config.yaml
n_layer: 13
d_model: 448
n_experts: 24
experts_per_token: 2
d_expert: 288
d_shared_expert: 0
activation: "swiglu"
moe_layers: [1, 3, 5, 7, 9, 11]
router_score: "softmax"
normalize_top_k: true
routed_scale: 1.0
balance_loss: 0.00698
balance_bias: false
router_z_loss: 0.001
init_std_router: 0.00901
lr_router: 0.000659
n_head: 7
n_kv_head: 1
head_dim: 64
vocab_size: 37993
norm: "rmsnorm"
norm_place: "pre"
norm_eps: 1e-05
positions: "rope"
rope_base: 25500.0
rope_fraction: 0.75
qk_norm: true
attn_scale: 0.125
tie_embeddings: false
parallel_block: false
init: "normal"
init_std_qkv: 0.0312
init_std_o: 0.0387
init_std_up: 0.0446
init_std_down: 0.0446
optimizer: "soap_variant"
lr: 0.00755
weight_decay: 0.0
lr_head: 0.00951
warmup_steps: 130
schedule: "wsd"
decay_fraction: 1.0
decay_shape: "pow"
final_lr_fraction: 0.0
batch_tokens: 65536
seq_len: 512
doc_mask: true
z_loss: 1e-05
train_tokens: 483200000
steps: 7374
dataset: "wikipedia_en"
Below are experts of layer 3 (counted from 0) of a mixture-of-experts language model. Rows are named router (the router's row for the expert), gate (a neuron's input weights, with its number), up (a neuron's input weights, with its number), down (a neuron's output weights, with its number) and show model dimensions 336-447. Each number is 128 + 32 x the weight over its row's rms, rounded and kept within 0 to 255.
After each expert's rows: a language model's description of what the expert responds to; "comes before" lists some tokens at least twice as common just after its tokens as in all text. This comes from a sample of Wikipedia text that the model never trained on. Tokens count by the router's weight.

# expert 22
router [ 69 126  88 120 151 123 116 131 120 117 138  88 118 119 152 134 119  97 149  60 133 185 179  93 182 116 124 139 143 176 106 105 122 116  83 115 143 145 146  89 136 124 138  73 142 169 108 119 196 133 108 109 113 156 153 154  88 116 100 129  71 128  93 173 142 160 126 131 197 171 165 171 121 143 118 102 109 121 113 145 160 125  98 182 145 196 117  95 166 114 106 120 132 143  82 144  98  99 116 150 177 126 173 140  93 125 116 177 143 138 168 135]
gate0 [106 119 164 169 107 167 189  79 127 136 126 174  80 120 121 128 137 105 137 136 101 215 197 169  94  33  88 153  88 122 141 129 113 132 154 112 143 111 127 115 119 177 126 107 226 172 123 140 129 126  91 137  30 177 141  81 105  71  90 152  59 144 163 180 123  90 142 144 131 153 173 147  57 127  56 168 185 168 143 101 135 100 139  73 149 166  52 117 167 118 138 145 136 135  87 172 122 125  88 143 148 171 174 140 151  94 111 177 160 140 107 180]
up0 [138 136 102 110 114  43 132 113 140 133 156 131 121 153 141 141 122 119 117 165 126  50 155 169 152 138 107 152  93 138 158 181 122 147 103 176  95  84 140  86  99 121 167 112 144 175 120 133  83  88 154  96 119 105 128 133 217 135 100 150 137  84 129 151 154 136  99 106 180 134 158 124  85 176 137 160 133 140 166  71 113 112 196  67 115 169 122  96 152 123 125  99 145 113 100 128 116 135 120 121 113  79 157 172 149 112 149 110 109 103 134 125]
down0 [133 112 148 155  97 162 144 143 102 105 158 150 133 142 133 101 124 121 197  95 108 173 138 194  99 137 204 149 175 105 137 175 153 157  98 142 127 140 133 131 163 181  99 129 139 139 158 131  68 130 135  78  56 167 145  63 130  97 114 117 160 108 134 147 138 183 133 113 159 127 160  97  83 113  64 122 150  88  98 177 143  79 130 124 138  79  56 125 127 138 130 140 155 151  99 159 201 122 151 137  92 178 153 171 189 128 165 128 157  78 101 159]
gate1 [159 143 125 113 160 147 169 109  97 103 170 115  93 161 152 146 177 114  96 103  70 159 142  79 131 115 185 197 143 140 148  63  84 162 157 135  91 100 115 116 160 127 122 199 142 102  93 147 161 123 164 146  59 137 161 149 119  49 131 183 153  93 136 128 125 152 119  54 152 114 159 145  77 200 103 140 114  95 153 114 155 129  93 123  93 142 116  86  50  99 116 137 146 195  89 150 112 108 109 100 109 162  88  73 117  95 167  70  81 145 160  69]
up1 [ 90  92 161 120 153  76 111 130  89 105  90 104 123 125 139 139  99 150 142 103 175  82 120 170 119 183  68  79  99 137 127 175 169  87 104  96 172 129 137 113  86 100 145 109 131 100 101 130 141 160 107 103 188 114 105 145 142 201 137 122 118 163 114 129 152  69 105 176 152 141 120  58 102  91 177 102 138 148 133 148 143 114 194 149 120 160 114 191 143 188 153 124  95  43 118 101 160 129 159  92  98 113 133 142 168 139  85 201 153 140  97 153]
down1 [112  89 123 106  90 123 106 129 195 126 139  29  80 150 123 115  69  72 166 139 128 157 142 117 142 140 155 128 102 127 120 125 172 133 165 153 122 132  96 189 122 114 153 170 127 142 115 130 117 122  97  86 133 139 145 134  85 122  77  99 150 215  82 137 170 109 189 138  69 217 132 115 122 137  83 171 143 117 105 196 138 217 182  93 153  97 121 136 144 148 188 137 120 121 111 108 121 110 137 116 162 113 183  93 101 101 125 168  96  58 148 141]
gate2 [185 137 116 131 142 132 124 142 117 111 129 145 183 168  92 110 110 158 149 168 117  77 140 194 139 122 100  96 139 121 149 168 148 158 115 181 141 204 129 149 119  81 113 192 138 102 155 102 110 142 153 153 195 151 213 154 102 129 130 106 114 115 149  88 115  66  77 106 153  53 133 135 165 124 142 147 149 143 108 153 162 134 181  40 112  86 123 133 125 149 191 108  92  91 181 134  68 150 123 134 177 149 131 158 163 133 176  83 103 156 113 140]
up2 [ 85  99 154 191 115 151  87 181 107 158 164 137 133 127 197  59 157 107 189 114  92 112 150 146 130  99 122 121 160 145 138  88 143  66  67 115 135  84 118 141 120 154  86 123 121 192 107 182 167 136  81 135  62  95  87 105 164  75 155 124  90 183 133 127  91 116 193 172 118 102 106  88 160  99  85 109  78 141 135 117 157 126 132 142  74 131  81 126 117 149 151 108 136 159  53 172 133 172 181 132 109 131 156  92 183 188  99 122 140 119 109  99]
down2 [ 81 153 137 138  97 157 104 152 127 179 121  84  93 146 187 120 153 107 142  85 144 132 131 127 100 166 150 102 181 173 161  75 152 126 122  83 139  75 116 143 114 183  81 119  93 143 159 189 148 148  55  96  92 124  72 115 147 135 178 107  68 189  90 164 152 216 158 145 107 165 118  63 169 112 112  82 107 126 160  79 148 123 111 103  91 154 124 141 109 138 141 156 166 140  34 169 140 107 166 113 105  99  82  78 121 134  88 167 147  95  93 142]
What it handles: Common nouns after determiners
comes before: " of", ",", ".", " in", " and", ".\n\n"

# expert 7
router [ 33  66  87  84 125 127  83  49 137 130 103  93 141  89 131 116 135 108 103 114 166 158 145 129 143  99 115  62 152 154  93 136 182  91  85 181 129 162 113  99 157  77 165 108 107 117 105 139 136 133 158 174 129 165 171 162 117 135 148 154 112 129  94 115 116 126  84 165 178 119 153 123 133 152 140  75  85 164  90 136 173 123  68 153 132 162 166 122 155  82 110  97 140 187 148 155 121 154 136 189 117 102 148 164  84 111 117 124 105 130 156 108]
gate0 [153  81 135 111 112 156  99 143 136 113 140 164 134 129 143 135  90 158 156 186 146  53  77 117 103  84 148  57 110 133  99  90  83  95 130 125 145 129  92 113 132 154 151 121 121 117 158 139 108 106  89 114 111 115 100 118 126 148  89 168  69  89 175 121 152 110 114 125 120 158 148 157 121 106 178 162 111 106  82  53 186 149 147  68  93 118 145 115 127  51 162 144  96 192 126 101 158 103 118 117 152  57 141 124 107  97 139 109 172  68 149 115]
up0 [137  85  93 104  85 142  63 151 149 122 142 140 164 128 141 118  85 135 117 148  84 108 101  80  85  99 111 125 146 140 116 128 136 160 120 113 209  84  82  88 134  88  96 134 166  93 160 114 143 155 115 121 134 118 114  94 105 105 121 119  84 105 161 174 169 122 132 153  85 158 118 143 132 127 115  92 123 133 120 128 120  88  98 144 112 117 131 100  79  89 134 150 113  95 128 126 178  62 111  86 155  91 136 132 137 131  97 128 146  28 171  76]
down0 [123 121  81 116 123 122 164 139 173 119 155 120 141 179 186  59 147 153 130 155 128 168 145 140  95 125 147  72  91 184  84 171 124 167 100 148 189 148 139  90 135  89 129 106 157 105  81 162 165 114 133  80 132 124 114  73  83 154 109 105 145 158 143 138 185  47 122 139 132  91 124 141  75  96  90 124 159  98  96 125 154 149 122 165 102  98 115 102 184  84 167  77 147 136 126 127 127 116 153 129 108 173 140 121 113 100 130 155 120 130 149 131]
gate1 [163  89  95 156 147 131 179 108 133 156 150 106 107 130 162  78 166 113 131 136 118 111  86  60 153  85 161 120 198 135  52 139 174  93 112  85 121 113 133 156 152 180 154 180 102 150 123 132  86 127  92 114 157 171 125 128 130 128 135 118 151 128 120 141 159 137 104 136 128  93 126 146 164 128 175 118  64 186 136  42 190  78 152  73 142 106  92 119 103 170 106 147  93 119 146 128 109  85  59  87 117 130 188 130 149 102 131 172 109  99 177 102]
up1 [ 88 150 114 167 133 126 166  69 110 129 159 109 178 138 156  95 127 192 129 141 172 128 150 116 160 139 129  64 105 160 137  44 160  27 175 155  89 124 139  94 125 127 117 120 131 112 184 136 179  86 113 140 172 176 173 164 121 156 188 163 108 131 130  93 138 117  99 111  76 127 133 136 149 105 136 159 146 113 139 169  51 138 105 143 145 168 175  68 106 113 117 144 102  80 139 166 140 132 137 170 142 197 118 131  44 166 105 124 146 178 123  90]
down1 [159  80 122  97 106  97 143  96  54 153 131 148 125  61  98 119 175 164 158  89  75 126 186 147  94  89 169  93 119 114 169 108 119 148 105 106 148 125  75 137  99  77 117 148 115 163 200 137 143 112 118 170 128 180  92  66 134 185 185 109  88 177 178 170 125 138 167 130 147 147 120  99  76 135 150 129 149 200 207 150 180 149 146 142 140 148 145 128 149 133 192 153 122 114 135 161 135 115 117 197 111  84 140 129 150  61  88 129  91 182  76 101]
gate2 [ 77 151 144 215 160 124 149 118 117 182 111  94 170 106 105 159 123 105  98  95 147  96 133  90  68 149 131  96 175 160 157 152 115 129  85 136 144 117 120  84 113 121 143 126 161 136  75 130 112  96 117 106  99  98 111 175 133 115 130 114 202  69 128 141 197 123 163 176  92 147 118 166 139 141 138  47 109 134 101 193 144 191  79 143 135 194 117 183 122 132 109 149 130 156  75 137 107 156 106 131 144 160 134 126  81 134 144 173 132 184 161 101]
up2 [128 110  89 124 117  93  64 154 103 169  95 142 194  93 125  96 165 130 176 129 149 140 196 199 132  98 172 149 155 163 161  82 121 137 165 125 124 139 114  85 108 152 182 139 140 109 118 142 108  89 174 136 181 132 107 191 147 140 101 179 115 117 143 100 200 177  96  90 171 115  99 157 158 177  88 100 134 116 138 122 126 166 133 159 123 122 119 140 124 116 106 135 156 126 148 155 124 111  90 124 123 148 193  64  84 142 108 157 151 147  92 127]
down2 [191 114 111 124 115  92 117 143 204 142 138 135  90 114 139 180 151 136 159 124 189 207 216  94 127 108 184 121 164 180 137 109 104 177 191 163  94  78 121 123 174 108 144  83  95 104  59 103 117 115 110 107 131 124 108 147 179 187 124  99 128 116 138 144  93 138 160 164 121 120 153 149 122 130  86 151 142 129 127 142 102 124 165 104  72 143 122 106 110 143 130 139 160  80 199 135 144 184 136 106 204 146 134 141 101 115 164 114  89 115 139 124]
What it handles: Year and number digits
comes before: " |", "–", ".", ",", "0", "%"

# expert 15
router [106 108 100 101  39 138 102 107 172 117 130 112  75  84 120 132 144  96 139  92 125 136 142  58 139 188  90 148  69 192  95  83 134  75 127 120 172 102 168  74 163 124 126 118 141 174 126 189 176  63 108 119 103 144 144 178  83 123  97 178  80 193  96 111 126 151 106 153 143 189 132 157 149  83 110 105 114 172 110 131 134 159 106 180 142 174 122  94 174 120 153 106 149 155 133 109 124 135 104 102 171 164 141 166  62 124  88 119 132 167 138 100]
gate0 [110 117 194 117 170 163  92 114 171 101  94 157 155 123 145 143 174  97 134 147 173  94 127 100 161  93 101 143 152 107  87 156 119 116 103 119 141 109 126 169 117 102 109  87 164 124 111  80 179 108 145 195 157 119 180  81 128 184 145 124 125 117 168 176 138 143 129 131 140 138  96 111 174 177 187 157  96 158 116 151 127 115 121  54 184 134 123 126 166 115 132 104 178 162 132 126 103 142 128 127  83 123 122 139 111 145 205 164 166  98  84 121]
up0 [ 59 154 168  98 138 114 106  92 174 148 156 131 136  81 157 144 175  90 139 155  95 146  82  87 120 133 135 182 146 157  99 187 129 103 122 130 153  90 163 191  91 131 142 126 149 183  92  90 160 138 172 129 177 145 153 146 125 100  76  80 118 162 119 121 121  97 114 163 154 157 150 157 149 141 119 188  58 128 103 143 115 188 109 133 131 103 174 118 182 154 105 172 138  63  84  97 105 118 122 135 166  96 163 116 140  90  69  59 166 151 162 110]
down0 [135 119  76 128 190 122 133 135 135 145  78 143  52 148 122 152 150 106 125 131 137  65 145 168 118 197 144  70 116 155 147 133  74 125 148  95 156 132 172  78 116 119 104 105 160 142 127 122 129 156 165  99  92 124 121 143 116 108  99 125 147 168 129 103 142 152 126 182 182 124 137  81 110 187  78  89 133 126 166 106 161 114 156 121 129 163 191 134 143  95 158 118 126 126 129 134 105  91 133 140 115 145 188 135 112 131 103 181 124  74 112 190]
gate1 [154 142 126 113 136  92 175 118 104 158 147 164 180 125 113 106  79 120 114 152 130  53 103 122  96 180 113 144 123 102 151 104  86  95 116 128 115 127  98 144 135 106 114 103 140 169 190 129 117 124 137 131  95 136  82 120 159  64 109 140  55  97 151 144 178 172 178 104 166 137 100 152 170  64  95 155 112  80 126 149  86 118 147 145 167  97 129 166  93 132 116 162 110 150  95 107 124 140 119 103 122 103 119 135  82 201  98 111 154 126  76  60]
up1 [167 174 157  96 108 127 133 124  94 126 104 152 117 109 125 103 131 149 143 158 157 205 148 153 115 109 152 121 183 162  87 184 127 153 147  94  59 143 150 124  75 175 100 191 160 109 105 112 102 135  76 106 111  95  68 119 128  82 131 139 188 120 130 148 124 107 130 146 140  52 202 128 124 135 174 116  99 124 113  84  98 157  98 139  61  74 105  90 106  91  99  88 165  78 126 181 122 139 148 177 123  82 104  94  99 142 154 179 127  87 146 142]
down1 [ 86  59 160 106 125 113 148 169 140  88 112 125  81 128 178 202 148 144  80  92 107 152 147 108  96 124 146 104 112 136  76 175  97 160 165 131 154 133 120 109 149 152 132 101 101 138 145 183 121 111  83 146 102 101 210 170  85  82 176 133  97  99 109 106 150 195 115 106  87 179  82  88 193 110 108  65  96  97 154 131 123 132 171 172 148 145 132 126 142 185 155 152 132 121 132 145 159 154 132 165 119 116 154 171 126 111 141 189 158  80  98 131]
gate2 [128 122 102 126 118 115 150 150 175 140 139  98 136 108 149 144 146  92 113  67  69 161  77 120  79 108 185 200 180 164 114 148 154 100  66 155 153  99 142 135  97  89 112 121 137 135 194 114 171  64 137 184 182 128  75 192 125 176 158 116 174 120 100 169 164 170 145 106 123 174  71  82 175 130 106 111 123 135  82 194 104 130 142 189 151 162 118  94 168 105  88 113 121  93 132 103 132  94 184 179 143 154 140 167 113 118 125 165 176 176 122 106]
up2 [ 91 142 125 143 122 160 120  77 123  98 146 119  74 124 116 144 153 142 138  75  63 160  97 141 101 130 161 143 159 169 175 138 128 100 129 121 171 117 108  54 130 156  78 114 161 150 191 123 180 146 135 117  94  90 119 222 141 163 143 110 143  93  75 204 106 140 115 108 169  94  43 114 156 134 140 193  55 122 107 207  78 116 179 105 128 180 140 132 176  65 172 193 102  97 105 103 123 152 114 156 110  98 186 133 114 165 132 164 157 109 119 166]
down2 [ 60 109 117  97 141  72 147 202 145 138 114 136 206  78 132 111 103 153 104 155 147 104  94 113  72  77  91 185 172  94 117 117 113 106 183 106 160 110  53 116 150 123  96  91  32 151 130 144 129  89 137  75 130 130 133  96  90 147 108  84 123  91 113 142  83 212 141 120 123 129  99 131 176 170  95 144 153 161 142 127 145 122 126 114 104 149 120 132 130 129 139 147 133 118 145 161 104 102  68 113 160 170  64 112 111 126  98 138 135 139  73 141]
What it handles: Main verbs, copulas
comes before: " the", " a", " to", " an", " his", " that"

# expert 9
router [ 95  92 105  77 100 181  80 100 186  93 133 101  88  75 111 152  97 107  94 108 142 152 193 123 119 139  98 101 136 147  91 151 101 120  70 152 156 146 128  98 168  92 163 111 165 206 102 151 152 105 114 157 102 185 176 169  89  92 117 161 109 122  90 119 109 159 115 154 141 171 169 153 138 139 140 119 106 148 122 167 157 141 140 153 155 163 135  99 139  72 161  93 106 152 109 194 110 125 128 130 125 158  99 152 117 103  94 173 104 163 156 150]
gate0 [135 124 130  89 108 142 105 155 215 104 165 100 126 116 136  98 125 205 113  87 147 118 117 136 138 105 125  90 103  69 125 114  78 138 135 135 111 115  54 103 133 142 141 127 149 106 126 127  99 118  88 112  55 103 143 105 164 104 137 153 111  98 114 172 175 116 133  88  88 151 160  29 145 149 131 141 140 111 146 168 164 123 154 168 123 100  95  96 128 172  96 149  68 153 144 133  91  70 120 123 162 125 131 135 130  92 187 143 139 145 144  76]
up0 [172 137 156 114  97 120 127 104 160 104 133  87 146 118 119  73 147 157 110  80 157 108 146 161 146 160 161 120 117  81 169 135 115 135  92 139 125  94  90 125 132 182 108 102  99 128 122 164 102  97 127 124  21 125 133 119 122 172 139 125  93  98 125 153 173 117  92 151 102 131 173  80 142 206 137  89 147  86 139 104 130 147 118 174 168 165 130  97 147 174  88 110 130  98  88 106  95 103 134  89 131 156 125 144 104  91 146 117 154 127 133  47]
down0 [156 109 116 194 183 119 100 119 198  85  95 151  96 135 160 126 108 119 130 205  69  97 153 139 131 112 129 165 165 154 130 141  75  81 142 164 125 100  85 131 126 123 175  84 161 102 171  99 140 137 136 110  89 138 141 148 141 153 110  51 207 188 105  66 143  98 155 126 144 130 128 161 161  77  67 161 128 123 107  95  62 133 173 159 121 104 194 157 113 149 127 133 123 140 143 107 102 172  94 112 132  80  71 113 123  86 106 112 129 189 114 117]
gate1 [ 84  96 146 104 105 104 100 117  85  96 164 123 151 151  99 163 115 149 151 129  37 143 155 119 104 157 111 171 130 140  94 147  78 116  14  65 160 192  98  93 164 173 148 130 142  92 107 126 170 117 105  95 127 140  84 182 106 109  82 144 154  92 150 113  68  88 131 106  91 160 118 151 106 145  56 123 134 114 101 141 182  85 155 204 117 162 144 141 155 133 149 108 100 126  69 130  82 123  60 104  80 164 107 156 101 123 113 104 133 125 144 110]
up1 [108  53 163  97  67 134 133  85 116  56 188  44 142  89  87 103 147 131 122 144  77 143 172 121 139 128 146 196 195 183 143  95  97 110  70 104 135 136  75 118 132  89 141 139 158 126 127  99 151 158 105 111 123 171 133 153 135  72  74 172 169 138 159  96 132  73 140 107  87 128  93 139 120 169  38 129 131 143 124 137 140 103 150 167  99 148 146 214 163 119 163 139 119  86  69 134 150 128 111 113  88 142 110 120  63 147 108 140 150 156 168 154]
down1 [125 143 132 120 186 127  88 111 125  99 133 157  83  82  50  64 174  99 106 145 154 110 162 170 122 140 139  76 129 159 120  70 164 116 130 129 160  66 117 164 111 154 147 148 112 101 178 161 113 201 140 152 156 107 129 139 124 130 144  85 133 120 140 125 123 108 137 153 136 172  98 175 156  84 147 168 123  89 100 132  61 188 154 182 200 201 121 142  97 117 129 165 191  94 163 117 114 180 151 137  97 143  34 119 128 161 169 131 112 130 131 102]
gate2 [111 111 144 113 139 167 139 163 150  85 137  89 154 155  96 141  99 149 153 116 144  97  75 127 118  89 151 119 145  69  99 145 123 151 105 197  98 157 140 105 117 163 103 132 163  94 156  56  62  81 114 111 137 172 175 167 117 155  68  77 114 146 104 129 145 149 113 101 137 129 218 116 115 112 127 135 160  94 121 129  96  56 141 155 166 148 114 155 136 131 154 111 144  75 108 126 158 160  98 147 103 152 104 133 129 204 129  85 115 191 152 102]
up2 [132 121 144  94 170 113 163 156  82  98 179 127 110 160 104 140 104 149 136 129 225 100 171 129 131  61 128 111 168 123 113 147 108 141 139 129 134 168 106 115 110  83 123 112 129 123 124 171  75 106 136 158 183 126  96 131 116 118 115 159 158 142 181  96 103 130 118 131 124 146 118 127 110  95 158 118 119 124 124 181 136 147 120 137 119 107 180  96 162 163 175 129 113 117 160 172  91 163 130 169 178 137 137  68 160 209  91  92  69 133 171 197]
down2 [144 130  92  90  86 110 157 136 150 113  76 173 143 125  98 130 137 118 127 114 157 121 130 155  75 147 139 102 208 152 122 165  59  97 150  86 111 140  94 140 134 146 178  75 140 121 152  90  86 151 153  78 178 144 157 153 161  58 129 139 101 157 128   1  92 139 146 101 115 106  73  66 153 145 103 122 189 144 108 151  70 106 125 153 104 107 107  84 144 181  86 184 161  82 211 124  59 105 139 132 121 118 151 185 104 138 119 149 178 124 174 104]
What it handles: Table line endings
comes before: "|", "-", " |\n", "|---|---|---|---|---|\n", "=", "|---|---|---|---|---|---|\n"

# expert 10
router [ 91 102 138 114 101 128  78 138 133  63  81 105 106 105 116 200 118  84 138  78 186 113 135 123 171 147 134  88  62 138  67 152 147  93  91 110 134 128 117  78 105 115 165 107 132 176  92 158 155  97  85 153 132 159 166 114 124 127  95 174 121  98  67 143 102 132  95 128 194 139 182 151 104 155 154 137 100 141  76 115 157 143 140 151 134 140 150 111 186 132 105 100  69 177 119 146 123 133 155 138 171 139 107 180  80  87 115 156  48 206 159  97]
gate0 [154 138 106  98 154 125 116  71 187 148 146 176 128  72 141  98 116 112 137  88 205 127  91 138 128 127 135 154 171 105 121 116 114 122 169 133 105 136  73 123  91 111 151 150 206  88 149 125  93 155 153 184 162 165 114 153 136  91 223 140 180 122 110 143 155 108 130 143 154 109 114  78 144 107 120  85 145 112 131 116  75 180 162 112 154 144 184  95 142  99 134  71 182 114 145 110 108 114  86 212 159  80 135 152 161 137 125  99 118 130 114 165]
up0 [147 133 116 157 188 163 145 101 112 162 182 188  49 143 133 114 147  75 146 157 134 106  83 132 123 136 160 157 102 104 138  99  66 128  76 221 117 149  76 153 134 141  70  55 167 105 142 184 197 105 121 106 105 189 127 136 128 146  96 141 134 126 153 105 158 136 141 116 136 101 100  87 167 102  96 110 137 149 115 137 142 153 133 124 180 145  90 136 157  91 181  86 140  80 157 154 146 150 110 135 142 173 105 139  84 128 121 133 174 156 150  98]
down0 [161 134  93  77 174 191 121 107 158 128 115 144  87 113 128  84 126  91 161  87  77 131 124  87 118  91 168 126 133  75 126 182 175 170  38 150 130 101 102  79 108 101 130  89 147  74  80 104 141 110 126 108 147 121 189 155 124 147 131 182 168  78 123 128 117 109 134 149 103 132 107 162 162 113 123 137 145  99  91 157  93 127 120 194 126 148 114  91 116  45 120 127 115 155 184  96 116 132 134  90 109  92  89 179 147 153 199 166 137 165 124 141]
gate1 [ 95 112 111 166 131 111  72 147 150 162 104 118 103  98  82  97 136 192  68  87 122 142 161 158 114 143 137 115 199 131 136 109 114  90  59  77 169 113 103 159  95 114 145  59 178 190  55 125 152 171 104 129 134 100 106 128  93  86 122 171 179 147  85  95  82 195  83 111 143 118 124  86 149  98 174 102  60 109 114 141  85 109 148 131 101 181 109 143 136 122 182 120 112 147 131 100  95 100 159 105 118 160 144  51 163 136  97 146 137 176  77 119]
up1 [133 133  72 109 130 163  61 161 143 136 153 144 134 135 150 137 104 114 113 120 104 129  94 138  94 112  73 104 159 130 159 103  84 129 107  94 106 144  99 139 155  79 134 107 152 172 105 103 184 147  92  92  86 100  84 113 130 100  88  85 151 107 183  96  85 177  86  78  98 115 139 112 188 165 185  92 127 155 143 195  79  80 153  87 192 184 125 134 136 167 134 162 175 133 142 105 122 111 166  92 134 113 160  95 177 137 112 147 196 152 141 110]
down1 [100 175 138 152 148 158 180 151 141  80 125  91  92 109  83  96 152 151  98 111 175  97 100 114 138 152 138 198 123 107 123 125 146  92 115 173 145 130 123 240  71 118 107 117 112  88 147 106 153  89 163 141 155 164 134 222 151 169 108 111 116 124 141 128 128 132 158 141  94 107 152  88 190 137 163 139 156 150 145  83 105 142 126 141 123 101 108 111 117 132 148 112  78 158 134  98  65 112  86 151 109 127 127 137 148 133 130 151 157 179 108 147]
gate2 [ 79 123 160 130 133 133 132 123 113 116 179 107 123 118 140  86  51 119 152 216 127 155 153 106  94 107 159  90  86 135  59  95  62 118 127 131 182 168 125 125 129 100 157  87 142 118 158  91 114 111 100 100 134 146 127   0  88 126 147 142 135  92 151 121  57 144 101 110 174 147  85 110 165 203 108 172  96 133 124 107 117 116 149 152 123 123 170 148 180  98  88  82  91 144 150  85 148 117 111 152 149 103 107 130  90 133  99 157 139 113 170 111]
up2 [151 118 114 112 176  69 104  72 168 145 156 138 145 200 142 103 102 112 150 115 162 176  72 201 133 179 134 143 132 152 143 127 145 154 137 134  79 146 113 147 107 126 117 133  91 147 126 113 104 166 112 120 111  76 131 164 143 104 110  94 135 174  62 127 144  93 139 154 150  95 209 175  76 124 155 139 107 155 107  82 124 124 141  98 138 107 133  99 133 181 129 124 175 132 131 164 175 135 135 105  32 131 173 114 110  99 170 107 101  97 124 170]
down2 [114  88 111 189 148  83 110 147 154 144  59 134 133 136 153 153 141  81 161 137  66 115  83 158 128 117 153  88 118 180  99 148 118 113 137 140 147  98 102 144 129  89 197 134 143 218 174 158 165 110 110 133 162  73  82 104  88 100 154 155 166 174 210 154 185 112  67 131 137 149 161 138  92 116 127 133  76  90 118 110 169 121 131 141 140 172 132 129 183  78 111  98 120  88 136 142 103 118 110 146 135 141  76 141 110 128 105  73  63 135  56 140]
What it handles: Table cell pipes
comes before: " ", " |", " —", " |\n", "–", " +"

# expert 20
router [ 91  57 122  79 123 136 116 106 156 142 123 106  84  81  87 168 126 116 163  95 112  82 149 115 129  89  81 113 127 146 141 109  78 129  46 163 143 161 135  91 187  84 150  21 158 162 121  96 153 122 127 169 109 171 158 177  86 119 114 115 137 135 125  88 129 105 137 140 170 163 193 135 141  93 155 102 109 138 140 171 154 146 139 141 160 141 148 118 137 102 147  90 122 128 130 156 102 148 109 143 136 185  99 155  92 136  88 144 136 166 148 154]
gate0 [133 114 115 106 157 110 156  76 133 152  66  42 130 124 146 156 116 116 138  83  71  90  95 140 133  75 111  73 131  88 130 173  94  90 112 107 149 185 150 147 176 137 134 104 141 143 160 134 130 156 173 155 139  92 179 100  72 147 130  30 100  72 140  78 247 171 105 107 105 115 153 130 108  92 115 142 166 174 162 169 175 162 129 118 147 127 132  79 134 110  75 142  97 106  78 136 133 146 164 100 167 128 119  91  98 136  73  82 134 109 118 162]
up0 [126 136  78  94 129 124  94 134  72 137 120  85 144 121 159 140 118 119 184 170 172 166 131 134 122 117  86 144  89 149 171  84  86 144 144 101  87  50 127 109  76 127 176 174 105 102 142 115 125 105 131 161 152 160 120 123 126 155 105  72 206 154 146 119 115 110 115 150 141  87  90 126 107 155  88 153 128 151 131 151 156 129 166  52 142 142 134 128  71 135 145 102 120 132  84  84  92 129 115  97 116 113 177 121 130  79  96 103  83 147  71 197]
down0 [135 155 173 111 138 120  98 137 161 145  89 157  85 120  91 124 108 127 173 111  95 152 112 128 168 177 129  73 107 123 118 153 159 149 140  93 195  94 150 139 145 138 130 124  98 107 112 118 131 101 155 145 113 184 137 103 121 183  94  46 179 102 143 126 140 102 153 150 132  95 140 148 171  95 120 111 118 102 133 164 120 172 123 166 124  98 103 112 152 123 130 160 102 167 135 177 122  94 115 169 116 100 147 182  32 138  73 160 190  94 115 144]
gate1 [125 119 154 162 107 163 172 151 115 122 143 105 120 126 117 135 120 156 178  94 123 139 128 190 144 146 156 121 121 120 138 103 121 117 143 131 126 117 124 162 115 114 108 126 137  45 131  71 191 116  97 193  88 134 143 136  96  19 119 130 129 148 117 103 106 153 111 100 101 129 168 140 114 164  87 131 175 131 126  98 104 121 136 126 169  69 144 164  67 109 122 107 122 102 110  88 135 115  64 148 135 173 131 141 174 150  68 169 104 118 122 187]
up1 [132 145  89  74 160 106 101 102 168 139 105 158  97  98 146 142 108 108  78 111 132 133 143 109 143  93 107 155 142 121 111 176 168 119 118 124 118 138 131 109 156 106 105 108 101 220 144 140  92 105 164  59 178 129 122 131 153 186 112 118 143  90  99 153 125 108 131 155 131 149  92 110  85 108 173 134  85 163 124 155 128 151 105 146 129 227 130 118 220 161 118 202 126 166 131 182 162 162 165 135 168  86 105 124  81 152 178  91 145 145 172  69]
down1 [182 167  92  85 165 169 205  96 109 135 166 122  87 123  99 102 180 134 110 139 156 137 110 173 121 137 142 145 126  60 144 112 109  81  97 177 102 144 143 135 141  97 125 142 105 200 144 102 119  44  98 144 137 160 167 231 118 144 107 137 144  84 162 143 100 182  92 112 126 158 170 128 108 127 200 129 106  94 121  99 136 118 112 166 153 167 175 118 141 141  91 168 105 161 140 130 143 133 104 119 135 143 129 175 121 132 140 126 135 143 109 141]
gate2 [106  79  38 120 175 135 203 155  42 193 138 140  59 188 112  90 133 134 154  64  93 120 113 182 114 115 113 119 136 129 149 151  79 113  98 121  63 128 104 196  79 159 126 129 112 190 145 139 160  70 143 123  85 138 146 136 101 112  86 109 167 158 108 116 102 184 146  87 145  91 109 132 133  96 151 106 119 147 119 176 115 116  81 160 137 138 191 139 117 133  93 108 131 163 124 115 155  61 110 101 148 162  84  96 102 158  83 117  61  74 171 107]
up2 [109 146 132  96 121 115 166 142  43 158 132  52 143  92  63 154 100  95  96  93 119 131  72 151  94 156 155 143 117  88 120 147 130 175 109 166 101  79 103 147 138 127 157 102  88 140 128 134 211 141 132 104 103 106 100 107 148 112 125 143 110 174 157 185 125 103 105 111 101 133 140 151 141 123  79 146 119  82 177 166 124  96 153 179 100 191 134 143 115 118  93 133 136  92  88 138 101 162 137  92 165  72 103 191 153 136  77 131 132 112 139 179]
down2 [166 197 159 139 102 136 128  67 142 106 141 127 187 118 155 135  81  84 104 133 118 124 137 131 114 170 143 154  96 126 130 140 159 179 153 143  87 118 110 144 173  97 175 117  90 147 194 109 137  71 154 136 112 110 111 162 179 127 144  82 137 126 109 140 179 117 129 175 116  96 101 140 183 108 156 167 134 142 125 122 113 148 126 122 148 176 104 135  68 112 110 163  96 108  90 107 116 172 106 153 111  99  82 176 151 128 151 110 156 132 120 116]
What it handles: Line breaks, heading ends
comes before: "-", "|", "==", "The", "===", "In"